python train.py --d_shared_expert=0 --normalize_top_k=true --vocab_size=11472 --norm="rmsnorm" --norm_eps=1e-05 --optimizer="muon_variant" --train_tokens=213600000
Below are experts of layer 6 (counted from 0) of a mixture-of-experts language model. Rows are named router (the router's row for the expert), gate (a neuron's input weights, with its number), up (a neuron's input weights, with its number), down (a neuron's output weights, with its number) and show model dimensions 0-63. Each number is 500 + 50 x the weight over its row's rms, rounded and kept within 0 to 999. Numbers have three digits each.
After each expert's rows: a language model's description of what the expert responds to; "mostly gets" lists some tokens that are sent to it at least half of the time. This comes from a sample of Wikipedia text that the model never trained on.

# expert 10
router:500414527496512503504490441349528451527491480493501528480517487419441624457495505494495494552451409535436491542522581587423555486585515473506602472483511532469564562412463536534455491464519544
gate0:488419495445532517434498452438495473505402444532520578525565485484577499502502521666484499428534505602531486545464464525479459484517506488498577501548514444513538484404413593501548555422412474
up0:426465488515515482514522502431512557483522505518506438504482468395543502574500470429558438587399494463370496513434488542467507505477371514465493459522455533496524463479481539536417497480555482
down0:427632497580493521575436516534467562525471372462542478483441518548469578525550462411489559532520489437485515541475444540495501553445471496578591500488451473540536548448486457466455435563558467
What it handles: Second pieces of non-English names and titles after a capital letter, mostly in tables and filmographies, such as J-al-alabadi, U-m-ma, Wil-k.
mostly gets: " Kar", " Lu", " Fel", " Vas", " Rah", " Mu"

# expert 63
router:563473440428465488443497550422537469469508486458412550445558521466492513527478542511492494489443447463448437566544504556552406599521530505511581494517542432501518538415484575572540461426476497
gate0:556539443508446557472479612489527411528505428477491488429577601523445466468445627511484445480498430513533596511469497474472499562506538551523436606535421527539538583488485480474481508399501454
up0:487599478412449450531571513494622455536523500469547484446460491418451499402505552540485590601458449539538496452517560519449440482454560584542536548446523503511490518584522569618449522470517552
down0:451501463476416562446506492521512513560459595517532590525469535514482435544485449532498553536529458464454459500559534529381474427577488514532526525568499543508462575470485528454581380415637503
What it handles: Word-initial fragments of verbs and adjectives, mostly prefixes like re, un, dis, imp, cond-, before endings like -ed, -ated.
mostly gets: " un", " imp", " re", " inc", "-f", " rep"

# expert 3
router:517477485501516501539469386448453539400420440429417500443479504497468547462457469499555497493390524512488470554496425512478506491519560468467525454491545434602573549495491511483536462507584373
gate0:569564382468548515607524461484457534554473340461508495521558541454458497523489503455493487485514505516500475537523539553450531461427544502465514495503518601452628575419506567570543428449501529
up0:394478496501453489378535468560490471460508528507464459538482513423562396520541597553497567428528428484496477483555374423487387471489478506466439416440435464541446460554509561463534488490434397
down0:470493538510497524586453544496472469429467590516542510516526442452552513525554485461512459353463510514526540459407491466478598543586433550427539557482501531475567527538511460580535596456442574
What it handles: First three digits of four-digit years such as 198, 201, 193, in dates, filmographies, tables and after "In".
mostly gets: "199", "202", "201", "198", "197", "196"

# expert 32
router:618525447465507480513448394436529570395420526498528529424517566438483553409460564483541507485479435497554461510523477556568494547531522483520545427498377416508559628409492612448560439508475496
gate0:590541515508476471480427455532487404495499513513549494483483452439520511368484436532492632497426583503541445458483440474579481497437470454477574525483412491513440505472447518450517457485470473
up0:523488452533551526566486439479526479456519501539444541507432494511506487422465466398537598491413495491567446511565444425527530412455506450493596472552411523588442433489458485504524489495530470
down0:417507474518495468546492514517379552465424542553438562470536565446474538507511471567494524507551429583454485380416466453557490481524508494500443421467477429541538546598530577563456558482465526
What it handles: Dashes and hyphens in year ranges, dates and scores, as in 1945–46 or 1946-02-01, plus century digits like 197, 201, and of.
mostly gets: "–", "197", " '", "199", "201", "/"

# expert 58
router:500371552518492542550545483309478452491456488429479517488525504441461603454536506584496519550412390491485498534481509555483505490544502480544546492479460549535524538451472562571455509487461491
gate1:474452446528586458490501428376504593542510373454483601475530443493461479527499558496558543470437468570558378472380439477541521495429465556571466476489540433473560490485459513469522508402490497
up1:496456543556431526568548559411397538467501475461492542419509523471445616501592533472555457567413499502512469516497513556496536497492528586492473432505410546553556560487422543547487437581516445
down1:412490490553530541465386503491513496476443447503537488440454439476493520484589427482479540453552495442504588528519495521497517479539332478533514485492427482433582524477483525544406503516511488
What it handles: Inner pieces of foreign personal names in sports and credits lists, often with accented letters, such as ö, ñ, J-anc-só.
mostly gets: "ñ", "enh", "ön", "ober", "ö", "ü"

# expert 47
router:511500483502500576449527521445557471447481506447506497451558540465458493431456501500515477514406509515516535515542530559486577554601515495545595461469440514478500525512416489544514550581556452
gate0:585483487532563491439506528454556590500470393527533520645515447488457560534537453504578525432555576584477605475547445573458474436484595505460565481518490518518508555432563521463517501542552527
up0:523457471555475460497536519378451392514503367515526509510558456510504558434429556542445507623527480500471554438433488552471575535473497550575560462498486488559473497563442494543516477544440491
down0:474508526465521498488472503508503514388554486419494415424519456462504450550598560508441458575613507531563478497421550504504491488470553428409414491528404466541498461518444545508394525484547483
What it handles: Inner word pieces of proper nouns and rare words right after a first capital, like Waxahachie, Maccabiah, Paintsville, Qincheng.
mostly gets: "add", "unn", " Roche", "tt", "enz", " Hart"

# expert 50
router:615388517477430451517488481405609539446543489557507516511559546462543544452545493457520569454409442533492500536498581569560478488510581472432468477490526507535511509539569517466459500483526498
gate0:573450509454443441488602497517526471390501436509521477463559520453474533465521537545430445538516527491459543520546496534416445484510602449512482418588577560483540498487513521544474480450545590
up0:536410511487577426524540549460491414481474434581495496470517483501438557471613604460533503505596566515449492635489411613473514416452517546500495425514548493479560474626510502489560436477547501
down0:535492511410519516443433493521441557593513480670527464499390432497461497510512483443455479513573505526574574544435525591443524522518514494464456530513568520491470565565442492465496408518512512
What it handles: Labels, dashes, colons and line breaks in infobox lists, such as Species, Kingdom, Coordinates, Website, Occupation, Purpose.
mostly gets: " Website", " Coordinates", " Binomial", " Phylum", " Species", " Occupation"

# expert 18
router:510545495591441542557433483472526522453556527490410507462597492576505584543488514440464499514359443482537403494531552564447533622526443458541506507512398508484596476483430573517543562519551497
gate0:564442428482516530505475458460563429499520439569446561534529511562465509565554454517553490566438475525455504455468454494497513515521507553554515532535473386495532540554560498435463506484498489
up0:578481422475478589479464542518547451423500494570508452476507494464475533606529455416562404580440481455492466524456547574543584590440498482508586480490503516508506490477473456573418507554514512
down0:536563457480480526491499534489504454501556597494616474543510429461440551570468551454462470545501478467532486557447521454570525516528499558510464566495517503540520523489500393437400514444494518
What it handles: Capital-letter codes and abbreviation pieces in sports tables and lists, such as country codes SRB, SCO, ITA, race codes, WWE.
mostly gets: " MF", " USA", "AR", "SA", " ESP", " ITA"

# expert 36
router:468505547593483546456515540431501525385490444462469514526483472535527539456486506469496522566435463542447514542543504471546513499559581549462526428498445524579582494487524515494451518525543552
gate0:516491453616408471475495428476487486499416554538463517502428569507491510435539491613546621507569489460526569461437530530551502487487504541411443630490553496527519494465516483557486418397499538
up0:534659476488513572492494535464526478458522519453580508452494465542497539452543394465519558496476567465516453565561583347555527508542362528462452499478441566482460493480493540497512505486555455
down0:508506535409629492459573454398392484557471600473464548499570505539578500602544517479510467421581430527521460497483432533524478561441531432541523503553488566509577514457486476411556416540547533
What it handles: Given names and surname pieces of people in cast lists, rosters and prose, such as John, David, Mc, Clinton, Allen.
mostly gets: " John", " Mc", " David", " James", " William", " Michael"

# expert 15
router:491521500523527480527542457407511538470502468540518537444589509494626473575460465546507575388391468530468423559508535581528455467491481545511557498487395510563510543485451496432519516450537472
gate0:388549430518452507513479393563455521497501473505532567468494542495455535504549499465482487480500514472459421518438466520562467510531576437442436479516478515538492533585559566607501429496556549
up0:545502446486475548487470437562573472484469456453487513569463419465461520440499581395475488525495548432466595564491468550568518481449503580557465520541403567404552462430511517509468459523454533
down0:503501489474450390487567433474522451614493535490571528504443542490466519469454516496514556523523533507589505460438397407555517467457498497439568471564535506494486511559544557608432405464425535
What it handles: First word or piece starting a line, heading, list item or paragraph, such as On, In, Personal, Career, Final.
mostly gets: "On", "Personal", "See", "History", "Career", "In"

# expert 4
router:523434387467444561464452389501537471479408426586487581514497604438549497525530544468557610515511431490484507542575544523569467546519446478437477477517522424585509551371459492546539399559482451
gate0:420449577459584505583427483385518488511455482502515580429485457439433479408462472450566513487501508583425502452492612394504416498467465482451510582439532491403543560513526419570464551479458454
up0:500488521503565533537548526498535500436498460571497544526565495548439385484552503645565582512499574484538491423445532510466440449483566476499562454472534513488581489520569460577489483368546447
down0:545422519521403518499592512441606508429555507524461490545516532437556503444470523485459464394444493551475499527463469463494483533486580585474502540468468517556440489548561493517478499409529532
What it handles: Short lowercase word-opening pieces after articles or conjunctions in ordinary prose, such as v(incit), d(wellings), rec(ruit), g(arnered).
mostly gets: " p", " c", " b", " t", " v", " n"

# expert 61
router:548461474495495484508504454471521422482464481526551587440456572483577579469526498481481517539530517562530431557469529531548499486524507484424551530468515433531565577492544462498547511458454475
gate0:550504463514589392523455547460496535572529589492550550596456497556557555465405565575464592485523497551476448541492470504562418495473493506485515457467558499582547548559494430424426448398504478
up0:567484548539485332456490474525454547543489542444514567537529458455521542366506508595494521566519636498481473440484540508514507398443466506477436511458568447504538564524497568526469551500628441
down0:446501524449512502488512370547483505555435439520415463571515450479485493547473455567530472511464589512561550446493547444550471549482502496574569482456451498500482525550509503453459514477351516
What it handles: Space before a year or day number in dates, especially birth dates after a month and comma, plus born, early, late.
mostly gets: " late", "born", " born"

# expert 16
router:601422535500428520403533487382533402508466495456490524499563558430493557492450547472478534554460493526475441568460514528574504581558501483506525570551551504505526628451423519467542419494507423
gate0:502458437481463557457474469451535528462418524566477431449560533548482598553400517536488523444485406603485548518416512550479418438403509554434512589521540461484547578409499491493523516446439528
up0:473453483458539417611436472522503535573493494505510473528498493534552633464477434507588406496562529422474483554394556530526505515473477530419402491492494512521591519592445550405456550506504501
down0:467485528523513442563583521533525458476552533544524493479506536446459480514502438527499513440519430553587458438491469421435508530479536588552438586522482599496480525535580539542542429583477524
What it handles: Interior syllables in the middle of longer words, often technical, taxonomic or surnames, such as sl-ud-ge, curric-ul-um, Vult-ur-idae.
mostly gets: "rif", "if", " mus", "ipl", "rat", " sens"

# expert 24
router:485415493500417550444473411446573474537494465534506459473501576487536624488558562493478502553538445561470510510545502508493527615513592519542517540499521506585536582445516474517437502482472473
gate2:424472498552552464573511531458502480438427458541458475513475424429465494464529487450499542444493400518501544513535506563482489478455473550535492525494399431511495471511386550491497513462557427
up2:387500449480457518514546474490588539516434528521383540552493386474409512461565518485552568507523443501429547532507517553555491573524515467482419490545460501451540489498505535455401445479371560
down2:354480507438534485415509520462509561536480526549501459459497523537515438440600465559478506382517452542615447540479486473553493513489525546488485420516513447475520475470494451428498558523448478
What it handles: Two-digit number pieces in coordinates, ages, vote counts, durations and minutes, such as 36.163 89°N, age 50, 5:03.
mostly gets: "77", "89", "86", "67", "54", "65"

# expert 37
router:587480524472477496542387485431561454470480523483503494517476491541535636463510520497540545538496464607483521580575563596514553502616445499541492563461416473517617540503433591567464534501534536
gate0:484522367466344563528583350509483470449548570573544430477522551617449570479477491441534494484503472470504518513553558464472521524503480543581520556470480528467503423511541485506499575570462547
up0:453553514478471499478524501485513538561503517436401455527510499550500578535452467428437449433466493507536531507462463500539568457504421560527530585501543484450548437570401524457508562431569482
down0:558503574514559418501424608547409500541490542476496545544425543508597460515478544476456496574533419514504508588405588451433511393487487461503513426473495547515492510538426385530548450435497529
What it handles: Single capital letters beginning a name or label, such as Serie C, L 63–67, Andrew RT, Taira.
mostly gets: " K", " J", " T", " D", " L", " S"

# expert 22
router:495525547523570586451542549436555466529530537547501514445489528482457501550486528459464537557441473563565524474632622492457551529588560450541500502470406506467570544480419552519438526556571546
gate0:466454586570458465448544578514445433499460456533485439527522454414507494550480480469486600474564538457504501455467558543457446544499495458480551516467503401518522544568589565512527546470519472
up0:445413446509496530434532462612494502527524510501509528503541477497418527425573565476462508475550545503431465523506509495387504527469459477519517436492569543490456512539521527515467568627600470
down0:492563506483471516522525446506545406511540597557515521393526505470480497496544440457530534465482425444427402481508445489497527565453473506512563505535510458411549524484616467442459433566375407
What it handles: Opening pieces of capitalized proper nouns after commas, table bars or "of", such as Cur(rier), Lor(etta), Dub(ai), Mil(k).
mostly gets: " Luc", " Dan", " Kar", " Sand", " Cro", " Tor"

# expert 28
router:527511509536486540511497443404590493472497497405455500393520452486502576480571526523471521516484447518536489573556540575469565521504515445461553501478463504544550508484435531570538500542525530
gate0:535533463473497561435529424454533554450434531561480580482482449597622481462452560448452485513451516483546400447570552473540443543435435459480446490521363445509549491494564527558553506542545550
up0:475497454582564488474545534491492513504565479412526514510573508479530589487498496558523586462425508448533408486508473476523461505428454513413409489538467513526530462499444553399543517506534533
down0:455498485496512499599450480432471492489484596496555622553477482566491436555401435427455580440489472460523436464513495517524491444536455435490605465572453507468514495461540530525479420542492421
What it handles: Consonant-heavy inner or final pieces of European and other surnames and place names, such as Lod-ew-ijks, Ruvim-ov-ich, Per-kov-sky.
mostly gets: "ck", "sch", "low", "itz", "igg", "w"

# expert 26
router:579446402458530514490522451506626457484511485489508438546561541484588545486489646468466545483499479530463493499575500499520483579554528478505534476612528479572496533413505615480529475541508462
gate1:493374422527536539489552426504456526414493472477421469526472578472600506454522539453565533516501520554513465484481473524522517420530562550488470532580536434588571519528540579473527492494453414
up1:470490422513487449431506545455577557529500466466436523567594567496519527473483501406435548551458480481507517517501580535562576583594579519566485503585538465545523553496457587486536504529453457
down1:567494490460520459493482532530518554570406544523503426415491490493510459464584482581387485535487515555529453470548517425525499439528469519571436479489418541418489418493487522630461451453500581
What it handles: The words and, or, & joining two nouns or roles, as in "physics and engineering", "educator and politician"; also modals like can, must, shall.
mostly gets: " or", " and", " &", " will", " must", " can"